Experts of a small language model: 16 experts in each of 12 layers, 263M tokens.
Below are experts of layer 7 (counted from 0) of a mixture-of-experts language model. Rows are named router (the router's row for the expert), up (a neuron's input weights, with its number), down (a neuron's output weights, with its number) and show model dimensions 0-255. Each number is 500 + 40 x the weight over its row's rms, rounded and kept within 0 to 999. Numbers have three digits each.
After each expert's rows: "gets" lists some tokens that make up at least twice as much of what it gets as of all text. This comes from a sample of Wikipedia text that the model never trained on. Tokens count by the router's weight.

# expert 11
router:476445530519471459520555441469524497568476514494493511514502532533481502515555553541510479490509518497415463523518494492456465464489498564448417472487479521544470506439528500518513496478548511533488463535515527470523537529550514474488585458515522531526474495447443513512532482515390524521509496458491529499538525512458556431524568487556530466475442556481487496449456487420509451490532438565525601528502517496495500411553496494566510458459446530481533515644568568486494436445529451441517431479458537530467530426491506533481541476573528553516464465532485558493511451530542500575548427504531430498538539508533525588460481541521505563432521528482446592512518523439553533468409478509489516534456448487484470433456419495459455471509513566479488529527522499456513520451498485
up17:514502521582514546451463475483485530557487508468457489433517569511499486473569523517451500504418474483456490437456488546376489541497490516486506531509480550508495496542502486510524460534516428509531577481569508503438478477524619443494468438463521506484511510505483516523487543479500523504490473519508431516511531537511556519451521509505513493404500532566512516485492544494532485528518495462460515476505494503495503521453538546554476474596565465559521524444492492442527488462491485549518495460444504572515513412517491447496471493508451546593517489473474527458474468476570493444468415506515531548517515467491497579509518430542490523407506527501424485469509465514526610565457474428505454460492497608515426478401441444441455462513524416553498437522446577487516491471465505
down17:503516443492435499467520547489485509440475510421555497431526438497528524472518566486507488432482467485475458463509518438474428472479503529528432426528527468496526525464446520490489479497589524470582535519476540549449585549502515472486507534475506482427458460410513551464468439512481487501448454529530552530520504566507490500498448470463507445552423551446551514494493471440504429485463548446454487508428456485504458497543513499531477514481483458487516443553516420549380480549446551481511433529513474586461524521452532548497462505565445468529548480506524505566521496483460524500530536559479566482445486478462527487530473453462439492434521538498483523487585481531508408529514439537442471445523515452513540556527483466513540459525548545456493477454448524582427517455533517
gets: "s", "ing", "e", "es", "ion", "ment"

# expert 0
router:494507495492456501509539463499483499494475503503545472489547575490586527534519565505443502488542520497522493547600514424581449434494446435516512539458499544506518512499560496543544484523523426555477476534533574514496425471515482533539552563445488585470569526485501505507474453422462483536486488538478476453511493482516516447439535514505423403486450536456458522452521505465522534468518551509512580479598463455502507495508523516463560502480487580496505514474574526459495502466580502502482534510524494431502485481607460503587532489492524491587475548409515483472544510480525505518507530525534438471528519528541542512503454488527564534476504517421500482453436493494431520438431480504517531548527516549499521508453481416431508457501521558461512407458471436535502551541424469
up0:553402537549513537504499445515496523472417500481521521496488494540492508472483474544493511493533508463552537468534543498507536496575518523594482523498525516483482528463452491457488422531538509544491486480423484539571566502397497452519474566525526564518493561551537440563510501556504531491457499546539468506499501584534532486538439465506462542523501529496531472416622535498509454446429500515534536462589436509488421493524492468464446416521464512512522463470485490569511463556500484522513469480432467574547435515507555476493533489402538510399541520503468430515544547522546478491463551554568498492520430488499495477539493533480499487501468520454504471523469494434491522468492537484534478458388449465424517529516481468424505449507513559562511473478473489458419479511538487
down0:498563526447492493541491493439406350516449463443501450560521475431527458471507462416527553490544543495534549525532553433590489480481530523542517498480500448481437499501511480464491494495544477452465484481395482426584512561479504516483584415497448572465544492492433535474517508503518510476453456536503410450575530524459512474458509519532481552465483532477523474508550497486467504518513454563523513543499485546478487593471534480471489433477421447510529501496478549531507500450474499464518451457524515470490464481518470443474476538467477524547554518470522528557502523550476503467557429422483483484536513414462498473509550423528464512491513446466437557453496509456433522456478556472503510502483506494471505456422460502536475516595563521495480503477468473484539466472463433
gets: " was", " to", " is", " were", " are", " he"

# expert 10
router:452491462514459420561508462485489471515481521531514418520451475530474512511487543501520579545546488497524465537565538447467426484603498522568463509541497495591466472539584504504523503437485499533459461512546508498590582508525461424512489538478491480512481495528371498473480396519486490509541444513517507459433535531476472465561444528530480579428499528508552523498500502483486518484507514519500476485481529435562475475510508479571490487463546530445555541532508545595539495451460474515566506487475511537532486422541467531432489451483483519533507517527482464428478511511529515617512537491503485529523500545530474483536462444499532591517453507487498479548546464454536530523401426525576525536506458563539511429447498568434454479536455520502461490495462560503538521488515523
up0:434461488492531483523443486493494453467477420482457534487509456494557487431509448550485619571481541483540528545515537515446473505530479465455473433556504445510514521472529436502555546483541563528521555488491548522471598522474419508510495452482491601514484542527423601546431522489473497458577514487401555578448539589504466493565554480498467513495541478488506466496472507493551507434479575513473482520529518457444541553535463493552542489486522500524463500438505509509487504526537515479471522461399533486525535517501422563491493514475446495488483488531460492486569465474475516433487429498539441536523529510499442465440440553485550428524548593504494475495496510502564498536502522572483560535463434490507487551496527501523506476506498497491559457521472516417559454483482544
down0:442536474519514542510549478513568466450534475494565435420489447448519538517486428543416487516490520506550498559488529476473503425529470461482510494548526451545499448426572473551480458514530475517504521478528485400510456551454540559571446498521451475483489406516465524534457513475433467527520406522548603552514548538454503508552524525458511493486514536487446475547442530517480535463461514517467521479508548482506483480504446487549451501501508495429483523505531507556422592469553530528491513523505538536521545494479482507540453451567462563507475498458506501552500505466431510544590512564527534478524502517539461483546389541500530494479510503494505471491500477455542506489524548441521460475435460567531484507461504469512498446522548478447432422507387442586469519515562493
gets: ",", " 0", " C", " R", " M", " L"

# expert 4
router:465426493559478485524514488540483464532478524478531492522457508479479440510547475508491501509484536541438405516563554516501481503594506512485499526504483412490554450532548544423611470496490471514418454535502502543483470498517509485495490523545562510476512525473473506450496452549462462505491491453519469449552571526491492608589476528620493562477553424485449557515519485430530518484513492548543524468475530480513528554543496462526528466465500545417552455597498479559446454478486534489553482544487530572513504485464541510503442448493547564491482477494489451491500470495554513548522517517531500475553439515452594466541453446515521502469475521404485488483591492488510545488449519560509507474475463591456531507468433513506518476510548484432442467523476514536491493547467608
up0:483429491558517454518445471477510486524515512536453441520434476394480545495516487538500576539526467479482540603486533543499476446494474535520518450479538506557483449550481442499548500505449555449432511506501525522534482482458544453501528574511530565415509493402517568454514544473463528544525464467544439436523561514584508496513492519455501487524504500492492453523535529471436469497484571427472539454463628436491562495492485492545508434437508482472558507486567489515464510534465483530546543518437612534473504518475487540577499498529541570473518548567485480455537512488541464456491520493505446507525451544506452459553465543517440480587544459537501461526471518508581391467503530525467442504490436513487507464445522452527440499504474521493510485515516493475430497497474513
down0:526510515499514501412540539573469466494577513519518400430564468494496517430414411450463552505486478495520503533519466482524451523587542435523442549431513407448525511538463499469518457538479499512488487465456500468520477517488584508479515526520576523518499497492498479509463475520549418532485401475575498525488553479532499492421520494466555528506437489522463452459457449492480533500525529451467510500531493497432420502461482443529503472510494495535521497403542568463470532518473490504522545530534572566535546565488537497537470481527530531478466465433462472528543522447587449464547557458456505547485544514480484511553525495533429548492586546550491540464500482502481482509516553561458546528481476490493455466452518534441542467508524474456463442492581416512505557442538479
gets: "-", "k", "M", "R", "B", "S"

# expert 7
router:447481507510472561508557485523467489515550548444638483477488432531522507563495572523422530482440508458489507548493518428462420537470469515546499471446448519546500576490459444452501541440542395479470473523563534509448479449529549518439479443459512522494533511498474539528515502513460491473529518481514444492428496493464590480510489498528485498481572510572464521474563542463526489411510537549511538566405594483508506435514431558481451510478572543474551523507481526450497495504517569412523468516474523557544484489512523497543537501547522481522523559465473500483499505529547525499517556466541577569479493481490551559513442484474572540549508478517528584522490434455463451495492542441434543506539509525489487455431444510484527504511522538497517528499457495490546500484415476
up0:550479520533466484534482468486511470462465490481535590525459475507567514431511484554498531468518466499490530574470385526496508524535433457560502451463536500479645455476520466453528545536484457419477484555459454515530512458513547521499577478539473518548495515564534548528483543576546525455476494476541505518469465517456442462508515497471469445539533505567474477456520591507496497511544573474474472503509543504519531461455471531507492463487455556486552439533480550589462471442493481538546502581414532477537494564484487501545482534547490439522480539506420478487494503461546542473488551518488415576557492509545499542522448544506530541581423504513496506510429487536475457426465479516503492509453521435449423497543517482558556476520543504499552465459497447485453547450540543
down0:462436547526527520471421493559394549534517536518468566488554470464518464471439534498518552507451561440487436512488495519524438491489512493484508494483508519491446374494454472543519420518519457544443514493492470544478537543531495531495579559613462454516473472483575558495440453508524560517460450462536462510517566552497518487487545562432481486573546465541494512567461479573479497480524493528517466449540448456462523517521473536492472445453518490455584508548567515535547503486490492562503479484407496441496500549530487510512493508535511404438495530536471475516508549452478508527452475529479509443422509541536475547515486404545544517568447599523466475505518489489499462517495512532485530524497532474591488523461461477508523524448487533512501508451438552485494429528567471
gets: " of", " that", "d", ",", "ed", "t"

# expert 6
router:486429526535468454613498458447456473580487524483507462543458511517495556536519455523543507595471520527451480504544507502511417502561526538473496541558459472560489484510472508479460502483470491535452452568576491513485580544491530489468486506500524569552446516554537504504509433467445537469460489486483421532462490551470551466534566550562514469492465534550506436430522443471471512518520543521494532496459500490605496477533470507530445550494484545511525526542514488481479530483543504442554521468429572476491454397478485549513545496426462548543476527400528466433481509539554409532498497487582495554559504526486497541471458497474502535519461544397512539507604540504506540524441496508459518429526481484454436518473481530494497484522496524502498537587479481469532566479502546
up17:487477428467450561496521474533466546496542593476519477593425587561583517482488504496396498526504409475420490436432482509484507495566518557547454510559444455545496447557476481517474523474477507456510452512512456434487479547470515524491548476498531486564501464532456609522524548495491502482483530466526461510527516509528518529572472475477435568462521549468470540560459475520476539520496487473506496462469504491535478403481459460505535483496501489449436469520435501525531566474503517419498533536450586487476474496548557485355523506486510488510464530488434466443446540504608551497569538537509522466491499460483522508535489475518525524477521521446479518547508565508524511572477538497513503452500551523502478493528433520481492436532559448478446540551448478565524531471500506
down17:506572386446451444492495543496475520479507464516428510491465548455518571492495506460532447446502469463405504521494493484520529451467505511452438502400513470460512524473492503552569597510599450471494543494563527430497532538529467556556392493502560428518485524490537447474515480544483481475429494498486512488502492468509473488390470483463519513534434544551523527411507500423530436535503484464487464496493531475496475486455475507524497540560482402544524520533487457419519478512495457544473412435500509540508507487600530535492476500493552533502547445508541490486540491535418419490458408476543392529481445504483539490500454513500491561513554558507506523516513483546460486503580494515519481466429482509488558471475536517506497550446500471455526495498503477471535515503460511
gets: ")", "\"", "a", " States", " University", "i"

# expert 15
router:425486532508455537510539519547509416531544444544573426497530537511461519590523541565428459535477592531516456426485463456514488523499556500457457547499489424577469494517515511462562505512587523514483468559546550559455557461517516484504541518515503530513515504487467475484573467536469509502470522524502484526504484515514480509519499500529498504498513554575539485424496508462457488492464488532502503473480458487521529428567510475541523453500513505480564502528498525433450442516473488445563512512464486471500492450495445547457381436529491503605542463564451510482518557458528461550516461529502431570512450452542490563530554533447451511453487552424511613552563496411539530487454516423478537427477550508466548443484482563485487474453460534496499485491472479489474539473487517
up0:522529541581495459453497524478504544564498484527442487458426542594487489548469485480506431500472558529501480553415513539575491506532514532535534484441464603480544440463522495550495385484491539511458533489487535482551544476432572509542470568574517511479528479452518465522481520545468498505613548552489518495484550470447555545461468522452542525500518485503486440458521496487548523468548466544538453506509551484489550533463465523509470523430478498481478521531452530477543550488542462528505467498514535465523547518515452529504491411493475472453497486524468466482515567506438588502592579419527451532490455487486555437453488497496450491468523421471461540509539494504532549465473509536424527499439469501504519502537565452501537505462475507507507398470432471503510405422461506
down0:524434496522482476429452525472523389475550525510499497483495495471589503458536490470510541533557505449487453483514457508497533430561551486535493529496533554506523520532494464481467499458537510481499482502473469460532556566473496514531551504607493502509473452528549488451504489517535555527549465502517509476393581470526513537538541478509558526531418476491519465512450480470466459496530552488559439496492473574472507547469458566519566427465497488494590507513522528544480439514498485512544558466499503606520544421552488530551505450519493515542539471481501498495553490520450504508498512516500507511507490439492551431453491582486448526454478437486498471471517513495436542520350514574504560561535448431459486501561541489519567551572490403457522505543457534416527500496454510
gets: " the", " a", " The", "The", " an", " his"

# expert 12
router:513471486512521482552501473515508467521505508490546449534483520521505466489549497486529538460439504542479441458536577482459533489500502466471404550522461405507445529484486471499430524489562510544477470484521586526560491478476547546522526478490517531539494495461412476451588484450508493461484404529487476458444529411575507424531523472478505517539481482522491517468598573429440589511494480557510455512467544434499448426547527510465453497528565506452508504529468468496469560545487427526507494482445471547530520490550438538521456471508501479500475495525473574524451516506518460507549442510569485498520490482549533514385527500487562548479573513492497510482564587453506532492513444531478540467457400467423502516497502503437568449580457567511528503551538478561513518510495490
up0:499519527511493518530520523482444494573495486530462501621489433484517481441508482498563504487510456476536475524482458461441621550474455535512490533452460507496466470517550497514544464438547520449555503450462479500515509499520543553550486495517439553488475424496449490496449491511472509471526522545483498569500544469580515404525500549453508368520508505491459448442515578517541499439491443453450446521597512445499422538533536545538512493552514539553552508492476538563483585485525538552511508517570570565556516492504452436549415419497469525497412489525556510483580503479509508521504459551490474442517535540494458477470495458475517572477483523515544446536469571476499498538550509541479509533517453539498512509523483589456496493540483529537541438498484569496550496493495519
down0:520490523581470539495471523498551505489549494562472530527559476482538503442491516467474480589575491484507465491512494572536515469493475505488579550500506494499528486500545499473522592479530466458496486489533546529501452460521498522499535515488482450431406499528502498458503525554494581499488486490471402515496502507550494566490537548402480450581462448617502465512453513544622530493496524482507508479556441462482473543507494552500504522465554503512467485456497611512502456532505508496458506423429491489450413558468495486485389490482489482485474560557517529482553451466517506445457478497496546580463460476536525381529467519502555514560450494429582440537492476527565472541530538493489531525541544496461531489478482464511534444541463462539549561524495476520535469437460528
gets: " in", " the", " In", " of", "In", " on"